Experts of a small language model.
Training: a variant of Adam for the experts, 1869M tokens, 7130 steps.
Below are experts of layer 4 (counted from 0) of a mixture-of-experts language model. Rows are named router (the router's row for the expert), up (a neuron's input weights, with its number), down (a neuron's output weights, with its number) and show model dimensions 0-95. Each number is 500 + 40 x the weight over its row's rms, rounded and kept within 0 to 999. Numbers have three digits each.
Before each expert's rows: "gets" lists some tokens that make up at least twice as much of what it gets as of all text; "raises" lists some tokens whose logits its average output raises strongly, later layers aside. This comes from a sample of Wikipedia text that the model never trained on. Tokens count by the router's weight.

# expert 12
gets: "0", "9", "8", "6", "6 ", "on"
raises: "- ", "– ", "| ", ", ", ": ", "–"
router:474498539474485518450462500486470515563533430454450503569529532517541447468493588495508521534551488519496466427524539479448528535564484476498466517461535492469551540512470471507487501450536481449486429579523521531519508518551576499456602511532472509456441363522510496544472524496496546523
up0:502502466489486535605469411511513479575545521522473579543503480494487522483452526485460451506437514491485517511571516541480433531489537508495453479489541509584494510491415391514568529478506497534539490560469462435556443486508488539460493460484493572470510486565524518543530522476494577493
down0:457459543508503551476487495538419482480502472532595406546426507543462424522498495468550554461474509503525487472491522486524523393444521492430493544541446476466458556504524528532505495537494474461456575538516461561486570525480455498528484552461518562527487459501515491485527434469469472513
up1:526482506500407545436534479494486527536464505486493444491495474465503507538499515449498406422461512505433517473528501524460527462484502561522493470419492513528488562531537440475547519515530476570501591524491483502553548547439472420526498497508529517555513461545432546479533507486578613445
down1:500451559537463506512559505490520463454492512510496416449425531447429584545502508460522496437491516508419435497559475513509550443472490483504501471457500496560496492580466515520529580461524499554515454499477514451494477512461507522563509526492432517533511521512515451545473469533519459484
up2:540495490458447441538415496453476509454527436499464479520499508491524526506437509465490534512547435519545506514456473474550493576508510490522546436568532464575495466505395539499492486484556511427529465628530513433507522477513521516503432485488480565514523524507514443501497560519550489521
down2:502492496473493510489481511474486571463493523500516477488498533477515443440445510536507580461457531526482453386500521454464514443490540558494492522496512491508472582481525496516523526495546417425480584545545480473541561479520452519508478507479442472570518484546440563468518405454452530594
up3:519538445511506516506451505508500543525534518478501555594507467491465535514493537413467568466463466468435412507506432504525532496495533485468444426518539490487547463470505454464516510499506552501451571641526489471527421517544507541524528455509499501492483480475571499459564469512570459573
down3:459472533505429503494462454405487519492479452466501517508539535518517488510540488579475494415472442573521587539529506496493484450490485490561413502482352499530491547459537480485514449559457480495396510508538517500507488505493507443453507568551453507527532460509474472433529423474482455500
up4:478511487514528526507567514489555593532489642535509481481497461490521506570488489530511491488507529500472502531497469524515534526449571493509521518441552494453484398473542461550552473426499497459541451536499556523495496555487503539424530514576602497497516469490507474526516537496470521520
down4:516509519543473508472427534526498529509455471543478526474549504493533479452499591514545509525536522492511436462490511509534416556548511444548559453576354534469524538523486542539464539521534537512562475531551473470454441518526541441490489497444458458553503504482566478509499542515501575510
up5:480551474450450484479536495480533487621509586528536466475483499521519542486498473571463452438455455571537510503523564562503450480481520507530509484473530425487458478543529438451503521506482426520450474521483474483613481468498514488479486481482455491520452464541524464525516519529465548506
down5:514476468544475525550480511464446509450482557448533541459454511538487526464519439521499496461392490493513499459499586478470471496447534480523465555486540467476540482519527486508526527507524415500456521517508470514498485518497504534530541447550483516470473464449517461484494497526461510562
up6:496521496510548545456540539531459474496529446417539502494476501491519466498414486492458419516482483538480512481470527514483444505490597501468507509557550505403494533565525467575534538436495610506534520495391541508448492453486499554488498485514447455530512511515460476540560504480547514496
down6:516535476550527482523487493464498493486499499520446437438584551540442544538468553495473528524521490533530532497482394487477477571563376468540473476570434489533542498497500552487513510535486449512425584556535464520491545499563532497467460473464462496468481502479498472506492447497476526488

# expert 2
gets: "\"", "The ", "\" ", "'", "Sh", "H"
raises: "and ", "(", "as "
router:449489533503514496530541469542441458501522457546528499546396486523483459465549468496637510489474446491536463587523517466566516451493511451533439497531435421531494488456487537519569490511498472511533440487550495509446425486530468446497517491461490475471509527461427492472463519507543430471
up0:475523509466383535539553494465514476628505451494460485439536542414525553506487487529530452487487510502531518540510537466522457497549501563494516531484510482513543538428432490424458569508430507501472494439497490534494499480505493523504508422498403551457534479491481545481519441455490507514
down0:528530472474527515445501507509459535515571482558405460483498513477439527505490386486553474506534535442435427557586467519477481524525508514465487492498499556432531444524493539466458421531498449482472557538499499500494470529463513460476444430536520466513544434537520513501444516414492548514
up1:517493513574533557491470450519511517493588475482523535500484468448507510478514558511526457563547516526516513517501516516489425562507497494499519493531538524461442531411417506402492562450470532464502518489471470464483508501541548484533616526502509514519459483465474427516489481393496526476
down1:562518457467580424529501482464521484466496542502497483439474508486456533508480534505508442514474539554472501528397508514517503500525428515486496444495465527505488454508483497524510503463533502602449433504545484532482473457488535431546561542477493519531462495533499452478460486538523490508
up2:460540494584472521537502509478497540540527472480486504485547513458517558444545454458524483470530506471504522470555538498494489466513505522422548556419491515513526494554499509524488556513457568415534473518494482514510456516467523488517458474520554586443439483535473496496520469598483519517
down2:488561586499501510486427512456582510489567435526540459564499499492526484520533541472539571518481494479451508545460470531532577473555533534540469466544527476500453466480527530492453444540453454491479483505540483537452552563486500450463518544464450556540546466553509516443512493553576495499
up3:421475486523494559477528483536403572489584524546477528503483541562505555567508477475474551510475460508533474461536493488502429547475520429464475495476549464508462490510474426487575438485493494476491423549540440457551474573518492510480520453490476517529418610538457478522533503446531486473
down3:439489483432501503483485527565529501567527517476545562502493436473459538499561457430473489489530533519504478511449515501514528513569519446494487502526460539433504503465511493448558464564509555508518484543537485438550562539498546515548464522470529458476581467536509486525492481538542467523
up4:510450520507414595462560452502505552511555536436513515506557387495486538571490472478491509536525589486445547502483471511419562517427496532507553549492479579512486483534493460447534515496538461475433434494442510509469450460476472539476467524517478503483450556435553544514526524495529505550
down4:488508435484474512456500499454526533467520564541539475568494464517522564472550481508541448547434504474453435468521584473512529492480468579500487459498388532553505440440476511527431474551531542512520508604450498562518474568492528504347502458520505572530486454514555470447490556486545537526
up5:472534513475449517493482497504536480495538495483483501507471476539490468547501553478481539487595549549553435492481506514519529486481503492493517510442504446474470454546503517494451446424525536567497470544487540432419494446437532530432572420536533571489461418504455482566489524536596481501
down5:463576454528430530487489525492504494468462548497536485458566501490598503526488530547514483555481569401524486457511530473500501485474533523491484525531556486528541619478456514515497569520435542503459495532490482549586481483454435545545460522434485518480481483517523508533568473515467616513
up6:457483545514487502449550514542491498524558614504642529526482431516514471545537468489573454517505466527524498411471527544462527489532513572533531460528593402479434529533482499527596528529587538515471559498458552556581526522473472490498495442552504524460495469509518418513487457495537469564
down6:497462463474466470525537571496524501532509479499503527523493450520482495514464568486550525527490521511521463478509486513525552393538509598558617414504489468463480486534487486497425523529513558555531511476465531503503567469504495472534525479550466498545449453555480407581498428521560456496

# expert 7
gets: "0", "5", "4", "8", "2", "7"
raises: "then ", "| ", "−", "– ", "("
router:492501510445506501446470513573525448548494459485485437484533534509508493441494505566453391528458472481469515465504535465534535450507442463443444515535498475488540537533467510536495512447505514436449451485575509561417595531526471529539501530481437519509470445450530537497480505520508531454
up0:576433477541482462478476513521521506408529474457495502519462464466514530508529475478534474487463524448527564513476445495538478484511443489460470465558508397497450562443509522428565503484596510583475422528462573491497503510497536469528518494442497575584473485531484562486586478410555478525
down0:453536521558544529532544465487465497477416534546556550479495523544452431505447507546510485595563512506521538506520504482505473580520520517492552580524502486468450552509472560523528567544485477494543526453473505529498450437446545539500437537529553492456466484482463436533524449548482509518
up1:475464507470635471508523473527500526463566476483509559364513482508479460498484427535551510507559453508499503515488545526504482503526480537498526479523500494427505577457488418430534494475534531423504472523486470540519435446446495521534517479524552491476471481486439536567506467453513511456
down1:484432523492461513432501446507504491485492485474487488550402570527479530462511550498462440483582498514484448532419530525510496449469497509524520555494491511550522517532522526500534462517520483524539484526501546517500472515497497532470540574496496451512506463557557501377440472521451497491
up2:512494505541522507564469464499478496538551499469486534511506513470550548543473516481510447519479404478493544513467421434571517567559499503502503493541535522533499554471605449502580445529479500578463444533529495500430540478552500499477494469547476493594471446447485491563495463492562467432
down2:504466521555476490494539518572499406560474452541539445480538556483512454516563485511518459540518539522414436537504496523517495448503496543518526474531462525392530531529508452546547491543550440383484452456577478473435490483507533481501581596502442495563505488453523476516506551484448477537
up3:484537596501559547499481446507463557495505499406510469511477486497530524543493488494462541433536488501496477537501484509514477583445448466464557548531584487482527514533473509473490470461572489525529480469528499444506510446507542571491439477536511478484417495524450545450499501512554614450
down3:438488465484535515474503493479494569513486525441478532504507501520495514504516494496484522491468540460457484527424529479453402553511509533477552502485500549500529528494547474487478544541477495514511595501483521495514476520511528435542536490465433497567554470484591481527500499516494465531
up4:497510470549540459578537468453462501532533511495532580484562509523458476518466477475447524458508514487494492561441520518469568503498533543526556428538505428464489478478460508433453403464473524465449429499479524483489426398546470508515470473558468488514537551552563475479587461488551518506
down4:460453529524557436515513526525547486454575466468472543551538447512477604498518521474468515418499517540537506509550517424476550478468490527496499440468527499454519518523518460508512465461536549555468456514469451540481461431530532529519471539438502502508496520495557462516530534534582524552
up5:495530436497448466544509491559487528443497505563535513470460533519485498615459503429510512465416533551494539540460505577521492495539484486542530474402504445483492441497511438478500515506557559508531537495472435494498472456548528552426559411598486439443515492479451456442424462565476497509
down5:483479484443573515537471472520497537518507496463546456599528479477500460523464523473518547509500451501490517452527502438507564461534460504488481531387534486570419469486497501461435543468452465503584465500459456513457543517503523510535457491473530517476489464473502522524469527473492551558
up6:594502480505531535606502491489540522533557478479451472560481457486524463506489501491432489574534464553580481530470503537499469510547451422468457472466534526484470505489418476479452460525481449497455401501497520490456527480531501475511489493530444547471564478539509478491538496417465576477
down6:520440533478517443471555516475541509530521522556492536517455518469463517514480492495482540560528524525508423492495500474484462499497512562524486411497423475457568517531433485585458504479452500550441450536489475502482409407464519518503511496559522497491464493451516486489487515478490501496

# expert 9
gets: ". ", "and ", ".", ", ", "\n", "\n\n"
raises: "He ", "She ", "His "
router:562495525445470504505448531495556510447455491528480509530557534416551546518442461554435502482552524526488529509509478549501512565516483536524557517532531522571467487419562482506420497516488420611470476466460442494517583434504492509519580461475456527552459545551489449480522452466513563502
up0:453514485505522514536497513519437476500487420517532500489500505438514515475498523530586524542558390524492516553476535444474546476534510482460457441540475420543548490553512529496525438415514540545500512561502558452523525491459412552505461490552526528494516609506559505482494499511589525489
down0:439454588487446519438570547541508518527500521571442554495448445471500526536452480420450519529506500489419470504562521529527491450460490530451529511502535504434530450508421492518505524433532454478501509524537443486520466527549553533458466530462461527523522450463538408553562540489513491477
up1:428467504549506520452500460491524511463552495465520513482501520569490480579513511430477472517444467480529520531523512525545561543461550490463560480522470524479503582435477502509462495463459558471480514553508465504451499482472527488402452465486424509495443505452474496497551495454535490562
down1:547525460398518454543452506505491479496485448468522410527499489440441513522513458430500492494580544517520482453591457482503540498440528436559490470440523526495581489503447466523492527463525396488505498549453475455504471547478599522533504519454495544459508503573482578548543450494441448495
up2:491564468546519541571520526428509530466495485454555466472483483553538529533474549464528445470529535486545576480520551495466474527481454556515535452492514483513457504505482494568519599486535493461410513541468505457475468548532497511500518489603565508555518487550510420483544531533483495481
down2:493449451491555458536542455498474437529470504456481483524484473522475543518577521489514443514526499528498537584479465497562524505517467489505464544512476563441539521467486497507453473511553544463540485444517495531496510522516518482385469464501480507457501495505432484494540467490496484464
up3:479532464484504491480605466520536512479501510511546558437430502599586476513458483476540496555514464517638517550526503512467481434483543427529542498492498496532450541486497521489485473485532492469528471477459498470481558475490529508482527513498619584501496491458494490545513463506501497506
down3:452513530490477498436453545518562488465440492495462574460558549476466590541514419526547480537526543441528531492544478442430526501547425542476442443585460530549521476538552541471482518587502557481509528550449491487525492556493499445464477451486525410441499483497537592435553500548469449526
up4:529546528610452479496497455459453523544491501488510530627459477500465514532468505486461485493473521467540478461427461541514544501523495521446515532464536591484583513398442495496487503480511541462485529560499488568544433567465537511422533515474487544531546509458550528488507499506583513551
down4:490491481431501497525500443476475569564504461464440406501568494539543515505482509540503461397536507573493511557498564509546534525555454490507474446533486504459459546498520451494443500409466543570495509576537428432464499534475540533555531518539486513451460455518455489501468492514550480547
up5:495499474502485444479409411504501527502491453451503491500567505515510491563455473470472496502463500543533554508426460464531513535533566466486448530555527468485531505434424497535526449534505542475497483489575488496482457550450514444533480482552484460497523549561468471589471510545521518456
down5:503508537505530485466624536495504565533434526487547540484455534366481486479499575574469453508522476441464478480475520537470400520494524506508516523409491452467478488521511497458449499446510468518459490476488506492520552472436431565515544502549524426487424479498493494430484542511515508499
up6:457546464533402520475496453501459454517535492457525473425567494541580409612495496453488579530568519557480519526498488532461445448521537444423515524516547511512434494530523542451470450500501492527495479565489539443497494512468486510501396499522552470571462488480544546433557535511468498524
down6:448437466522455530533537464417554546427555551501528525527519519509444492519480441494430577488525539473460577560494544564498557503448518459462489509523555523459442521484546530555496487417490466495460538572518449436575519447522482511482504520497483597573534515547437566511461512484469529538